From a checkpoint of a small mixture-of-experts model trained on Wikipedia.
Experts: 3 picks a token, a sigmoid router.
Below are experts of layer 8 (counted from 0) of a mixture-of-experts language model. Rows are named router (the router's row for the expert), gate (a neuron's input weights, with its number), up (a neuron's input weights, with its number), down (a neuron's output weights, with its number) and show model dimensions 0-159. Each number is 200 + 40 x the weight over its row's rms, rounded and kept within 0 to 999.
Before each expert's rows: "gets" lists some tokens that make up at least twice as much of what it gets as of all text. This comes from a sample of Wikipedia text that the model never trained on. Tokens count by the router's weight.

# expert 2
gets: " (", "-", " \"", "–", " O", "/"
router,243,286,160,145,198,145,238,171,187,165,190,279,156,223,170,163,184,140,233,189,246,132,255,52,231,158,198,218,139,218,264,174,260,188,170,152,123,230,287,208,214,179,160,218,220,261,239,233,224,170,186,185,169,208,204,237,206,226,222,178,185,239,139,145,245,256,186,317,190,130,219,221,250,221,208,197,254,202,152,160,197,256,160,183,182,202,188,168,251,165,201,171,175,274,205,220,187,160,223,151,192,156,213,276,233,185,191,185,279,274,223,185,251,217,167,155,185,153,204,190,199,232,167,186,156,200,179,151,203,188,140,180,212,233,208,154,213,204,155,206,161,206,168,250,216,138,176,254,180,207,189,243,256,221,182,228,165,200,131,213
gate0,187,206,186,174,156,187,177,193,199,194,167,207,208,161,168,101,249,179,236,223,187,221,199,200,212,190,157,242,217,199,163,124,254,184,170,146,212,237,101,274,164,235,173,191,193,180,75,184,242,277,236,193,244,191,249,264,184,238,225,164,161,235,195,162,184,192,219,184,209,246,207,190,165,219,258,213,114,194,210,180,194,174,254,266,145,287,138,252,164,200,240,258,235,232,146,161,136,245,255,205,237,173,189,265,223,210,270,202,198,185,214,160,150,198,222,204,173,207,212,286,222,182,176,155,221,262,137,206,252,174,200,228,157,209,160,206,168,137,235,130,254,148,160,252,227,226,199,211,157,221,190,228,243,194,196,207,231,242,308,248
up0,103,214,196,256,220,181,256,226,247,118,123,254,269,128,130,196,180,166,167,194,202,180,112,243,202,197,272,230,236,150,173,166,214,191,172,210,205,235,190,186,202,174,198,233,124,220,146,224,188,235,99,137,281,161,185,236,183,160,223,168,217,211,168,185,213,241,266,235,203,207,165,276,119,211,200,244,176,229,145,183,220,289,191,239,206,266,189,218,224,241,175,200,197,219,191,217,211,213,224,218,193,196,209,143,165,192,164,217,210,255,230,185,177,190,217,164,220,184,208,201,167,201,239,276,226,125,227,165,220,170,149,253,264,164,183,209,235,284,178,151,153,141,107,207,206,224,220,203,210,202,200,216,144,170,138,97,183,199,243,200
down0,190,100,191,140,176,177,268,147,142,232,242,213,168,212,238,179,243,214,178,240,141,259,209,232,161,172,228,220,210,149,190,157,167,173,209,202,184,209,213,160,178,205,168,194,215,220,108,178,279,303,203,229,204,192,216,264,203,165,257,172,252,215,226,239,228,167,195,146,178,196,222,180,212,214,252,221,172,309,154,223,190,172,194,244,150,225,213,153,207,229,169,199,192,238,235,193,233,186,152,237,198,229,161,206,201,265,329,221,278,162,199,224,243,175,286,202,118,249,168,246,241,207,218,239,153,222,130,220,187,177,160,172,200,216,236,172,241,211,201,116,186,229,242,177,249,182,228,188,124,259,223,199,232,141,170,276,142,175,161,190
gate1,204,212,272,255,155,187,143,175,216,187,216,184,202,179,233,174,194,167,203,181,291,201,224,163,250,211,230,236,152,197,201,273,242,212,210,153,210,191,214,166,179,204,181,231,200,106,123,171,237,203,238,237,198,164,197,183,166,185,200,239,157,187,190,233,234,205,137,240,258,201,172,120,221,195,169,188,204,147,207,191,248,230,182,179,216,130,271,240,229,208,223,162,214,195,227,256,147,144,204,229,249,234,288,157,103,180,235,175,134,178,211,294,224,176,175,251,250,275,182,231,226,129,156,204,118,204,95,243,108,168,225,256,190,160,202,149,228,208,252,140,212,191,134,161,211,187,217,200,215,177,202,202,225,195,151,240,261,244,156,140
up1,168,189,226,146,187,230,214,214,143,232,175,190,299,241,161,283,247,170,213,225,232,156,234,208,172,296,156,223,223,161,126,211,172,160,169,141,200,194,225,191,215,281,224,144,185,205,175,209,195,133,216,188,205,233,190,146,274,210,243,248,159,238,167,157,202,148,228,249,210,213,172,162,265,245,193,182,230,252,222,204,191,255,179,224,154,247,102,192,233,277,135,224,185,169,228,204,174,214,176,164,179,244,178,250,235,155,108,190,229,235,171,190,157,262,116,190,164,202,239,178,178,270,271,194,178,178,235,224,174,261,224,231,144,292,159,210,182,197,177,236,177,228,226,149,266,171,227,204,192,202,258,265,178,177,273,247,214,211,229,198
down1,232,120,123,226,138,191,280,160,218,151,209,189,120,211,241,181,153,221,128,185,155,144,185,283,181,183,164,201,234,207,156,170,193,234,125,145,232,174,155,248,239,194,218,188,247,166,191,234,152,224,215,213,196,204,243,219,244,250,185,225,243,205,229,226,246,103,216,192,211,305,208,181,225,155,204,196,182,197,201,213,177,223,211,187,195,162,214,160,196,216,133,160,195,199,225,289,213,207,152,265,150,101,252,238,201,122,196,214,259,223,295,134,142,200,197,197,230,255,276,221,260,159,165,158,220,177,201,192,253,179,191,231,210,169,217,245,225,191,166,199,160,261,168,248,252,190,246,171,153,207,261,209,145,217,187,213,224,197,263,242
gate2,232,223,240,196,186,181,127,223,165,222,207,215,287,236,224,256,228,225,160,89,162,142,154,180,234,239,192,195,151,170,187,198,226,153,201,175,233,227,217,140,180,161,261,201,215,255,154,218,228,194,257,234,266,264,225,175,221,161,201,233,166,205,192,155,221,244,165,242,259,160,151,134,220,148,240,165,222,179,135,174,211,222,219,237,218,184,121,210,200,181,184,246,270,175,191,237,205,218,149,222,159,208,210,193,234,177,224,177,277,191,250,229,175,240,173,288,173,145,207,115,242,257,200,200,213,175,162,163,145,204,127,187,143,158,189,175,166,170,260,238,142,142,176,133,97,224,235,233,158,218,161,233,249,187,235,258,118,186,214,218
up2,213,187,234,249,192,111,173,233,231,170,221,254,182,181,250,201,181,228,225,199,224,138,185,185,181,248,181,193,204,189,172,146,151,272,156,166,249,142,187,235,190,131,216,227,129,255,203,254,207,198,160,156,191,215,218,145,198,150,236,212,236,204,187,151,196,188,191,115,156,217,172,235,140,174,223,243,198,255,185,177,168,305,262,212,243,226,220,168,189,226,208,227,198,197,150,246,239,166,219,159,118,255,242,204,223,202,215,235,176,213,210,220,239,266,199,245,219,45,302,168,132,258,190,206,182,152,227,135,174,152,157,279,213,176,206,233,244,241,211,218,199,122,234,179,182,253,269,192,175,168,132,231,185,165,210,183,205,178,220,232
down2,282,257,224,121,197,198,174,225,227,156,256,225,291,162,246,202,246,174,202,220,243,188,202,203,261,178,172,186,147,182,183,219,215,220,248,265,155,316,179,163,207,225,124,150,232,227,263,184,206,243,216,254,193,237,186,266,166,237,127,166,178,172,302,280,173,165,242,167,239,170,215,202,250,160,218,88,150,141,245,181,213,234,138,259,184,174,170,242,148,254,173,191,204,183,197,204,224,224,186,224,248,195,202,216,131,187,262,154,205,114,193,169,173,191,193,177,158,241,245,135,182,167,146,254,237,203,169,184,190,257,263,227,264,206,204,171,209,150,153,206,158,209,204,176,216,139,194,224,198,162,203,209,223,228,183,169,171,168,204,214
gate3,226,200,203,174,260,243,190,200,253,211,157,242,260,238,283,167,170,206,204,248,137,170,146,179,158,166,165,145,224,208,244,209,203,200,211,159,196,274,153,160,178,215,212,232,199,265,173,245,202,133,266,223,157,188,208,172,240,271,205,237,144,104,189,284,252,235,158,149,224,203,211,188,203,200,196,213,150,166,217,251,141,217,249,168,160,166,243,176,192,191,208,160,164,151,151,229,258,241,157,193,201,264,240,189,228,219,198,236,229,91,193,236,234,288,226,196,188,224,171,151,235,200,152,240,256,156,233,179,126,160,144,212,210,192,100,130,161,212,213,173,251,124,218,226,149,159,155,201,215,207,179,212,177,266,194,228,146,143,202,209
up3,244,145,242,216,187,167,178,115,154,184,182,102,211,176,201,146,187,188,167,237,260,168,225,142,215,109,174,235,198,187,178,172,242,186,189,152,114,125,167,178,161,166,250,246,219,163,209,236,137,167,274,146,168,147,171,226,200,240,198,185,174,188,184,216,187,174,237,194,232,189,192,152,201,200,205,137,231,166,192,178,246,254,117,202,228,306,202,176,248,146,238,118,216,142,148,194,220,222,292,193,183,289,141,254,159,198,182,190,206,230,208,166,147,206,240,180,144,146,202,240,233,192,231,145,189,151,246,240,181,169,161,176,156,204,205,224,260,226,235,217,193,198,169,123,279,163,235,191,156,187,206,148,180,241,198,205,141,211,255,191
down3,190,164,177,217,187,187,147,183,257,216,165,204,205,140,166,157,211,225,294,163,198,178,218,185,278,134,250,186,237,273,247,158,191,175,172,201,179,207,227,250,237,183,196,227,210,226,184,160,239,217,146,177,189,205,226,202,222,224,224,192,161,217,240,246,265,153,205,233,131,229,155,265,216,226,209,267,222,144,151,180,208,230,228,198,190,135,206,144,171,246,163,188,213,239,198,232,203,210,247,143,174,135,228,241,255,248,224,214,118,152,163,177,163,256,163,244,221,200,206,145,220,248,239,214,175,193,171,291,264,197,176,241,193,236,188,241,157,156,192,166,237,246,142,212,223,150,81,128,145,168,155,220,213,328,244,162,225,258,237,177
gate4,141,218,180,140,266,138,234,182,166,177,141,166,226,197,193,270,182,117,185,247,236,186,274,202,234,97,226,211,231,243,284,229,154,225,179,251,205,213,296,223,213,173,159,264,225,148,198,218,191,188,264,138,187,196,191,201,187,206,199,181,243,178,155,121,209,270,151,139,148,192,145,221,242,194,157,165,244,235,80,188,160,190,198,180,209,251,210,153,201,211,122,214,198,250,216,211,164,224,154,270,212,210,167,238,200,154,171,237,215,238,276,177,205,169,173,181,233,168,227,264,207,202,161,186,236,208,153,144,252,213,240,194,229,163,130,196,271,242,179,137,174,248,200,230,209,156,205,231,173,196,267,230,205,202,199,268,233,234,217,186
up4,190,229,255,192,200,94,212,204,175,206,224,185,171,176,171,181,189,152,166,255,220,188,272,176,215,197,250,236,179,264,174,199,187,243,156,162,240,215,257,139,211,203,216,162,170,188,194,171,269,166,234,205,146,201,259,164,214,201,227,173,228,171,116,152,216,212,236,225,206,180,217,272,247,170,173,204,204,261,105,165,159,137,253,190,214,229,193,160,192,195,141,145,240,180,172,244,122,215,225,232,188,144,262,205,213,210,142,277,224,235,190,141,170,183,227,130,223,176,198,231,247,206,206,208,172,214,125,163,309,191,260,156,176,175,237,192,229,256,244,156,165,205,170,204,169,203,182,194,185,164,258,199,114,273,170,267,155,121,224,115
down4,231,142,239,214,291,118,198,195,192,212,200,155,253,217,206,207,244,224,264,232,205,195,240,211,240,221,195,193,162,281,259,246,226,219,205,185,196,179,263,268,118,205,242,148,226,284,229,169,178,194,249,137,182,159,180,180,187,227,220,211,125,180,160,235,304,226,183,181,214,233,196,260,243,238,202,182,294,275,110,168,195,211,121,200,246,221,242,177,201,186,248,192,205,184,199,185,195,196,146,257,190,205,226,126,202,217,206,209,145,181,203,238,181,183,222,233,136,243,202,188,221,177,163,147,208,142,171,177,144,254,228,129,248,281,220,193,238,149,194,138,164,230,193,167,183,139,218,262,220,161,161,198,172,137,205,216,134,134,227,189
gate5,167,184,195,128,169,184,190,170,168,224,223,227,175,249,222,168,166,185,215,189,162,160,185,132,198,215,201,173,202,184,260,175,315,209,223,154,277,230,135,236,166,181,149,229,249,166,199,205,139,100,197,176,174,289,225,235,236,124,181,119,160,221,181,194,213,149,210,201,234,216,184,235,301,165,216,138,169,129,199,165,175,266,147,192,256,198,254,185,213,163,166,134,159,263,247,239,145,201,182,210,184,136,163,230,116,183,200,205,166,227,200,219,210,207,165,188,133,150,134,165,198,147,169,207,254,201,207,177,251,149,205,170,267,246,261,235,202,224,203,244,192,164,246,152,155,213,186,164,219,261,169,156,249,207,157,189,244,150,168,187
up5,239,251,199,261,269,185,151,229,235,155,175,155,253,191,238,216,138,199,202,184,213,213,169,278,197,246,176,194,152,198,132,237,179,161,145,160,185,168,186,138,229,232,208,187,163,166,163,195,279,217,184,182,266,160,164,215,246,246,195,240,190,150,165,212,213,224,168,192,198,105,219,218,185,213,231,273,185,189,175,274,158,245,190,256,208,266,191,296,219,216,210,259,212,146,182,236,270,162,216,237,221,237,238,265,248,256,160,229,244,124,153,135,204,211,191,183,265,194,220,191,197,175,226,208,222,269,180,112,189,258,171,213,183,228,281,219,172,219,262,144,202,255,187,198,159,178,278,258,198,210,171,231,205,183,170,181,214,221,249,304
down5,244,201,168,197,177,222,183,220,187,232,221,237,204,105,181,160,185,164,240,200,277,156,179,214,187,140,154,225,242,184,148,221,196,216,203,283,226,179,216,166,182,209,211,246,160,193,193,172,199,217,246,212,136,163,179,198,209,227,250,247,245,263,217,135,199,203,182,201,204,102,196,195,218,227,128,293,174,203,262,98,173,247,225,171,229,189,221,252,189,134,212,142,163,214,203,154,237,239,216,143,191,238,229,196,192,246,203,230,155,222,275,203,158,214,243,214,143,203,108,259,243,276,204,211,209,246,126,312,138,189,185,161,212,232,164,182,268,284,223,247,256,189,234,235,217,181,184,199,174,191,222,222,188,211,225,223,238,120,145,136
gate6,262,276,178,270,126,176,208,260,238,175,195,119,165,144,247,207,184,187,239,255,186,279,226,185,147,185,187,188,203,151,236,174,174,210,204,228,327,208,255,236,285,251,221,185,199,210,193,258,206,184,211,185,289,164,196,148,177,204,173,164,201,228,183,259,208,281,156,194,216,167,216,205,220,191,179,236,220,125,234,205,145,185,140,247,179,242,210,204,264,90,115,178,191,226,145,224,181,144,189,235,186,137,188,191,179,193,189,254,141,195,160,224,223,217,204,252,163,158,193,191,192,211,170,191,281,270,255,120,196,163,227,222,219,207,146,236,208,167,255,209,199,174,199,192,146,188,154,166,209,262,185,176,200,240,163,212,245,220,154,248
up6,202,262,120,148,223,217,167,241,179,127,215,160,218,121,187,143,166,206,174,183,91,243,158,162,216,154,177,177,179,199,271,179,162,227,173,207,173,221,241,226,156,218,232,212,275,220,241,204,192,199,181,151,195,173,177,165,220,181,254,260,218,147,225,221,327,150,258,226,215,137,154,229,199,241,197,150,168,185,235,277,168,191,159,178,190,268,184,202,224,160,193,271,177,179,159,167,266,212,265,209,312,251,185,210,183,140,211,200,161,168,270,227,208,204,197,171,179,203,203,214,185,220,164,245,185,281,162,137,199,207,131,215,219,163,238,168,234,203,234,179,178,232,195,195,194,234,162,212,242,269,201,153,285,197,189,135,204,265,228,158
down6,246,214,186,229,178,166,197,228,131,246,275,180,194,267,207,176,234,179,216,190,195,178,165,259,195,234,229,210,265,177,193,230,212,225,172,259,148,215,185,193,217,194,215,70,223,285,212,183,185,207,175,236,176,235,182,229,187,238,194,158,199,290,248,247,120,193,173,182,193,127,114,148,182,129,245,221,206,228,203,233,209,125,157,229,143,155,254,179,249,174,172,170,205,177,220,208,202,164,183,171,205,182,253,225,187,214,292,191,185,227,208,165,182,147,198,165,171,193,129,175,262,277,233,286,276,176,204,258,194,153,174,146,197,180,202,214,303,211,161,244,187,189,217,265,211,202,156,161,159,202,168,204,127,196,255,273,201,254,159,181
gate7,164,227,171,195,135,203,233,186,170,184,256,144,216,214,190,235,202,202,156,201,238,248,191,182,190,296,182,288,214,152,184,222,280,158,195,215,198,213,263,199,201,180,149,193,145,253,200,199,280,212,192,191,283,173,192,145,171,242,187,165,190,193,199,161,178,98,211,191,228,234,215,225,242,179,201,170,228,257,212,269,207,198,267,144,202,215,202,215,199,258,312,172,232,275,212,193,151,122,217,91,217,200,151,173,191,213,197,178,119,197,193,187,224,166,128,201,154,168,281,230,200,192,173,163,170,144,124,200,240,231,151,176,148,173,236,172,239,136,190,240,216,241,198,223,164,143,187,167,285,191,279,239,197,202,219,250,198,220,161,159
up7,166,222,195,308,172,254,253,162,221,194,228,141,185,239,235,186,173,246,160,208,230,244,234,166,201,227,222,228,207,235,259,203,239,166,183,245,227,182,221,227,220,181,117,217,155,253,226,191,248,218,124,225,235,211,152,183,166,229,209,175,234,255,212,174,204,246,206,190,210,177,217,277,204,156,182,242,158,183,172,187,280,197,244,280,207,198,204,254,187,214,252,188,280,248,152,264,183,209,239,150,233,162,201,164,212,269,193,192,175,181,183,235,210,207,153,204,134,269,305,210,202,226,198,324,216,191,130,207,290,129,199,221,217,153,156,238,221,111,259,214,250,200,222,147,141,136,168,171,259,196,253,204,215,199,167,223,191,162,202,226
down7,165,224,191,212,185,161,183,200,239,253,215,237,209,132,165,231,292,196,220,234,145,140,201,166,189,266,183,146,175,117,231,199,192,122,235,201,165,165,228,211,181,206,288,237,157,238,209,218,251,202,241,215,300,223,215,179,235,147,228,169,228,239,180,250,107,182,173,243,216,145,229,163,253,298,184,235,308,174,209,234,183,206,214,196,206,192,147,218,179,166,268,181,203,239,196,211,264,192,207,182,213,197,179,169,268,190,155,216,201,261,273,159,205,153,125,185,274,240,107,276,221,202,294,224,168,171,189,166,149,204,224,220,154,185,263,204,203,248,189,175,168,253,227,161,168,216,233,206,201,177,277,204,213,194,227,197,186,154,204,191
gate8,170,196,216,171,163,128,168,169,185,141,138,140,232,152,238,210,177,195,181,267,186,222,304,178,207,187,245,199,200,176,206,171,180,275,237,179,158,179,250,188,264,187,293,156,205,178,242,163,173,243,167,172,169,170,187,168,189,278,236,131,263,214,200,192,153,166,253,180,196,184,211,129,219,107,125,274,193,222,222,194,258,175,233,198,231,207,183,218,153,113,183,164,195,167,191,200,195,190,210,159,138,232,284,257,232,249,175,183,263,199,224,217,292,188,188,209,209,206,156,212,281,247,256,183,240,182,196,149,232,182,237,178,242,229,142,152,208,176,256,178,248,217,230,180,135,160,235,195,195,193,173,183,197,223,194,171,262,152,187,306
up8,240,179,204,232,203,128,304,213,245,221,251,197,156,194,151,185,283,179,260,205,166,159,198,252,259,230,147,231,201,283,171,182,269,208,182,227,169,158,252,205,180,161,111,176,169,215,191,192,281,223,219,280,245,198,163,198,248,248,196,173,203,209,265,225,189,224,192,239,245,215,221,200,173,192,123,180,243,186,194,180,157,180,252,284,235,202,223,152,139,167,187,168,243,233,161,215,163,222,131,215,164,194,136,137,189,139,145,242,152,218,140,148,242,251,151,164,153,200,133,238,157,132,190,265,223,188,208,207,192,202,216,202,118,201,247,222,232,190,257,178,118,212,220,197,247,168,202,179,138,200,182,264,233,166,197,210,206,157,231,167
down8,276,219,170,148,159,181,188,137,232,234,219,182,155,154,219,234,205,264,229,180,195,128,177,232,212,286,292,195,193,240,248,229,235,246,143,193,155,175,166,254,137,221,223,170,140,189,129,139,198,236,221,215,224,169,104,174,225,193,187,207,264,171,221,147,214,224,167,182,194,211,238,212,172,224,226,247,184,165,116,221,282,156,164,237,210,231,235,247,248,177,204,173,199,153,205,257,192,179,190,182,273,177,189,150,181,183,244,213,183,258,182,185,118,229,165,195,211,255,220,219,161,183,199,216,178,193,287,265,186,241,243,229,187,226,208,109,138,168,170,260,217,225,216,146,178,205,241,188,195,206,231,133,166,215,295,144,208,272,250,249
gate9,201,232,248,199,166,159,227,272,197,170,202,167,220,157,191,212,159,187,214,337,181,250,167,169,147,180,206,218,183,268,237,175,228,219,204,239,253,240,184,184,217,203,203,228,255,270,162,170,208,194,188,207,182,163,241,133,229,183,212,203,240,281,264,171,228,92,239,220,239,150,176,209,206,176,163,194,175,288,184,165,227,159,168,285,118,160,199,184,161,202,136,191,138,245,253,158,224,210,231,46,189,162,231,170,168,202,245,155,179,157,180,232,293,172,157,165,168,223,181,213,188,252,121,182,222,219,175,142,184,211,198,191,186,196,230,237,220,176,165,234,194,186,275,153,229,169,173,230,161,208,194,199,175,209,224,204,144,247,163,240
up9,214,141,195,232,150,201,239,206,225,202,214,240,207,241,244,192,195,163,247,209,160,245,195,172,215,218,181,222,271,276,165,321,225,261,205,283,134,267,178,178,218,176,111,198,192,206,187,243,245,208,238,129,211,152,230,204,196,212,154,297,173,204,271,226,252,257,155,237,245,227,156,221,117,157,139,242,162,205,191,267,116,171,148,204,132,202,192,223,218,142,202,235,208,222,138,179,154,250,250,201,174,191,204,228,216,231,160,185,207,154,236,207,160,169,204,244,208,105,127,204,236,224,212,190,234,190,211,182,202,124,221,216,223,236,244,202,141,157,214,237,165,182,205,171,235,191,245,263,196,200,268,251,239,180,203,211,187,156,167,126
down9,245,217,185,153,232,190,168,221,164,170,189,279,197,166,196,283,223,189,174,187,210,83,123,128,176,256,153,223,248,193,266,202,201,226,213,152,164,193,145,184,192,260,268,202,196,91,150,193,194,170,243,208,195,171,198,206,180,241,102,162,261,246,159,180,220,218,201,279,246,154,195,172,167,247,212,194,167,246,138,165,174,149,155,179,212,188,211,254,173,206,198,207,130,181,149,216,219,207,156,279,230,193,146,186,226,190,170,158,113,211,202,141,233,147,220,210,273,177,233,232,182,121,161,211,194,219,190,236,201,192,206,174,168,166,205,194,141,203,213,123,161,231,145,212,255,172,244,182,175,158,312,210,243,231,193,223,166,236,219,216
gate10,202,263,166,233,261,142,229,139,234,183,196,203,168,134,166,204,140,152,208,177,239,165,180,151,271,124,228,187,105,189,253,206,234,228,231,194,188,316,200,246,241,182,197,224,218,197,257,226,112,110,237,185,113,202,239,188,258,218,221,160,206,141,244,259,192,146,179,154,264,220,174,237,227,267,205,194,227,245,196,225,232,196,164,146,218,201,253,175,216,158,230,136,202,153,155,162,193,234,204,246,250,175,208,187,237,89,235,209,193,194,193,232,182,153,166,216,183,182,283,212,210,213,146,189,145,209,223,176,238,207,196,198,180,234,184,248,220,125,166,174,208,204,261,246,204,285,217,129,223,175,244,212,171,171,144,204,210,173,228,158
up10,160,218,179,193,201,279,135,173,211,244,192,194,141,160,290,246,219,147,187,198,81,156,195,170,224,231,293,174,156,237,262,242,254,210,155,146,185,149,241,167,183,178,191,195,205,223,197,155,202,197,247,234,183,222,173,219,227,192,115,263,218,175,199,292,243,163,248,156,188,188,245,164,152,283,211,264,205,250,134,215,282,183,119,217,216,206,287,182,205,210,243,227,253,176,213,183,190,218,197,238,122,191,172,175,248,192,213,218,164,212,236,189,241,195,205,177,245,150,223,221,297,223,213,247,200,204,186,171,186,219,140,210,176,171,241,197,227,148,192,223,148,192,191,214,138,165,258,155,147,153,195,200,141,160,238,168,154,151,155,231
down10,174,243,179,226,223,216,151,223,113,266,187,294,222,183,164,195,222,202,151,207,225,244,234,163,266,178,196,193,201,220,260,155,181,192,132,242,193,210,226,153,217,284,261,218,227,268,173,180,220,221,193,186,146,220,221,245,157,172,255,88,202,212,219,187,272,270,131,244,202,275,197,197,199,181,212,222,226,154,207,264,222,170,189,213,275,176,178,197,138,227,176,195,198,319,266,219,213,239,195,195,208,211,208,272,195,218,134,223,187,180,218,188,206,232,223,190,186,143,215,184,226,205,222,137,107,209,99,180,189,206,256,113,228,229,211,239,160,224,217,165,243,180,182,167,214,223,239,190,191,230,179,202,249,191,205,308,193,213,116,181
gate11,149,192,238,250,231,216,252,163,153,134,152,182,255,156,237,259,204,168,138,171,202,69,215,195,241,218,200,184,238,218,223,144,193,215,205,170,156,210,237,222,247,171,231,216,268,223,283,281,217,156,156,185,187,276,167,192,178,140,171,178,184,164,146,238,178,195,250,315,233,162,210,223,208,202,146,169,190,235,192,167,228,159,234,218,207,188,198,219,225,165,240,246,288,129,146,173,206,192,230,219,137,198,117,245,162,152,140,279,188,204,198,259,186,165,201,183,170,197,224,229,195,181,121,248,183,209,147,224,183,183,215,199,189,234,177,135,204,170,224,177,115,229,204,176,197,174,184,242,276,158,213,119,265,221,194,185,154,182,166,207
up11,226,149,216,254,213,221,218,223,186,141,217,190,227,279,262,230,228,253,225,177,209,181,228,244,226,264,251,197,229,212,221,219,160,141,164,166,186,234,226,230,165,198,231,203,200,327,226,154,184,199,268,198,237,229,218,198,212,241,135,215,291,230,273,176,269,188,214,192,170,191,196,251,193,222,170,205,129,218,134,190,187,179,226,200,246,200,213,271,221,305,301,155,179,264,170,254,185,203,219,152,217,164,132,251,160,176,199,228,179,169,150,302,125,215,178,160,176,192,174,222,250,173,205,187,187,228,176,228,159,208,213,219,176,260,170,235,164,182,232,231,189,162,109,249,175,182,223,239,185,165,186,215,190,118,273,221,136,144,170,183
down11,224,198,181,224,177,187,229,238,208,203,224,208,189,253,207,172,240,184,162,122,243,235,162,244,260,161,257,200,231,188,212,242,283,215,182,228,200,207,161,128,200,158,180,223,206,151,188,210,221,223,202,198,263,170,151,169,139,133,116,195,221,309,178,165,207,191,208,236,231,208,236,177,226,225,152,221,198,246,299,105,195,221,229,244,170,194,166,206,175,244,170,211,209,145,188,102,189,214,209,272,177,188,282,232,228,207,176,156,188,189,211,230,220,184,112,288,263,162,257,198,133,240,263,210,155,142,176,191,235,153,260,212,222,186,235,157,215,203,232,198,222,266,221,183,143,219,198,136,150,165,185,281,225,194,177,188,151,111,243,221
gate12,193,102,241,219,226,218,203,140,183,184,140,202,134,148,188,226,132,128,106,156,213,229,157,225,190,227,152,159,138,214,249,123,193,228,171,143,212,238,251,178,198,191,234,243,194,199,171,169,198,100,186,182,254,189,218,231,214,204,217,202,222,130,190,192,151,212,207,218,309,198,188,239,237,228,132,170,194,205,213,179,162,210,162,155,223,178,204,203,280,156,174,259,170,229,275,204,188,235,122,230,189,257,251,209,168,234,144,210,242,228,163,223,126,224,236,168,184,218,231,205,198,190,230,193,178,209,245,153,229,219,199,245,271,126,246,268,184,244,231,173,207,187,220,195,210,237,194,266,155,237,203,295,252,132,214,223,234,270,241,233
up12,204,171,254,174,192,143,202,219,188,216,250,217,148,128,222,180,142,179,226,173,163,202,233,200,215,232,126,245,240,320,123,188,171,265,205,211,177,261,233,113,229,190,218,231,220,236,214,271,211,237,172,180,222,187,209,141,272,253,184,168,203,148,195,194,155,225,246,175,182,182,167,211,223,279,194,247,219,215,173,157,161,184,148,166,192,224,232,223,258,225,192,154,230,187,223,209,188,156,184,242,118,232,216,177,214,179,241,174,157,193,197,159,166,194,195,192,251,234,252,148,284,139,104,251,286,151,203,211,290,238,156,221,214,194,238,213,184,212,212,171,231,101,241,263,172,209,225,263,169,261,124,151,226,235,198,175,206,217,234,211
down12,173,226,216,206,158,158,153,187,148,275,173,192,157,185,149,216,201,211,171,228,280,270,195,246,258,209,164,170,192,187,185,206,199,114,193,177,206,134,125,199,177,267,185,248,107,141,219,233,127,237,120,172,239,223,213,213,145,114,228,246,222,240,198,188,171,197,188,140,236,233,227,274,209,267,283,148,252,153,189,250,159,256,203,283,257,196,182,159,198,144,163,230,218,179,134,210,248,186,173,193,204,196,160,200,253,172,152,169,173,210,240,194,238,260,226,134,221,183,182,261,207,162,205,186,256,149,174,196,263,151,180,156,154,207,176,199,235,216,184,221,154,252,242,221,177,192,242,171,184,165,168,238,252,229,158,241,220,153,258,154
gate13,209,233,228,180,261,277,283,171,163,236,203,218,186,238,246,179,181,171,216,188,263,136,57,251,218,243,209,221,242,253,193,175,197,210,181,219,172,107,222,238,155,134,182,184,185,198,237,155,188,197,201,167,164,186,226,167,233,188,211,225,195,146,208,130,183,155,223,265,176,148,249,157,188,268,230,185,194,184,179,172,236,194,164,161,121,192,173,282,186,176,180,243,227,279,269,173,236,210,226,181,179,222,160,198,275,199,193,223,246,206,199,228,206,266,151,246,167,179,193,175,108,139,217,117,211,116,179,165,184,150,141,169,231,115,183,185,274,205,164,205,224,190,223,232,180,157,218,126,154,199,173,183,229,224,191,161,169,176,188,162
up13,179,202,140,238,215,178,178,207,151,241,207,203,162,147,167,208,235,224,144,244,144,267,131,234,169,205,186,231,227,182,216,222,221,182,221,210,286,243,166,243,218,187,167,242,176,175,211,200,171,265,214,146,165,208,143,212,238,209,178,204,232,170,105,248,197,269,143,246,225,242,274,289,207,196,193,227,198,196,268,230,141,231,142,315,281,163,205,164,173,259,122,143,241,146,132,202,259,185,208,259,192,293,224,192,208,253,172,217,159,184,210,270,184,239,169,204,257,194,173,179,245,268,209,208,162,228,229,199,234,252,200,176,218,214,197,144,227,234,257,151,200,175,128,179,223,198,154,236,191,247,231,208,221,125,172,202,200,156,230,222
down13,216,233,198,169,177,210,161,223,214,167,157,153,205,228,169,171,157,141,186,199,176,168,259,160,187,203,219,241,174,162,161,280,190,220,207,184,207,201,222,226,254,227,270,215,161,217,212,207,172,225,149,190,200,262,230,226,223,211,257,189,292,271,167,197,180,226,166,157,183,248,167,287,171,221,157,177,281,180,309,155,143,211,183,170,193,182,175,125,251,177,247,170,212,132,177,143,241,125,262,228,203,205,182,196,172,159,248,173,212,191,250,214,229,161,245,210,192,170,162,230,244,277,140,183,156,249,159,169,178,185,276,220,261,183,187,197,199,264,208,112,202,154,141,193,224,231,202,271,249,250,251,206,262,226,207,254,114,185,171,277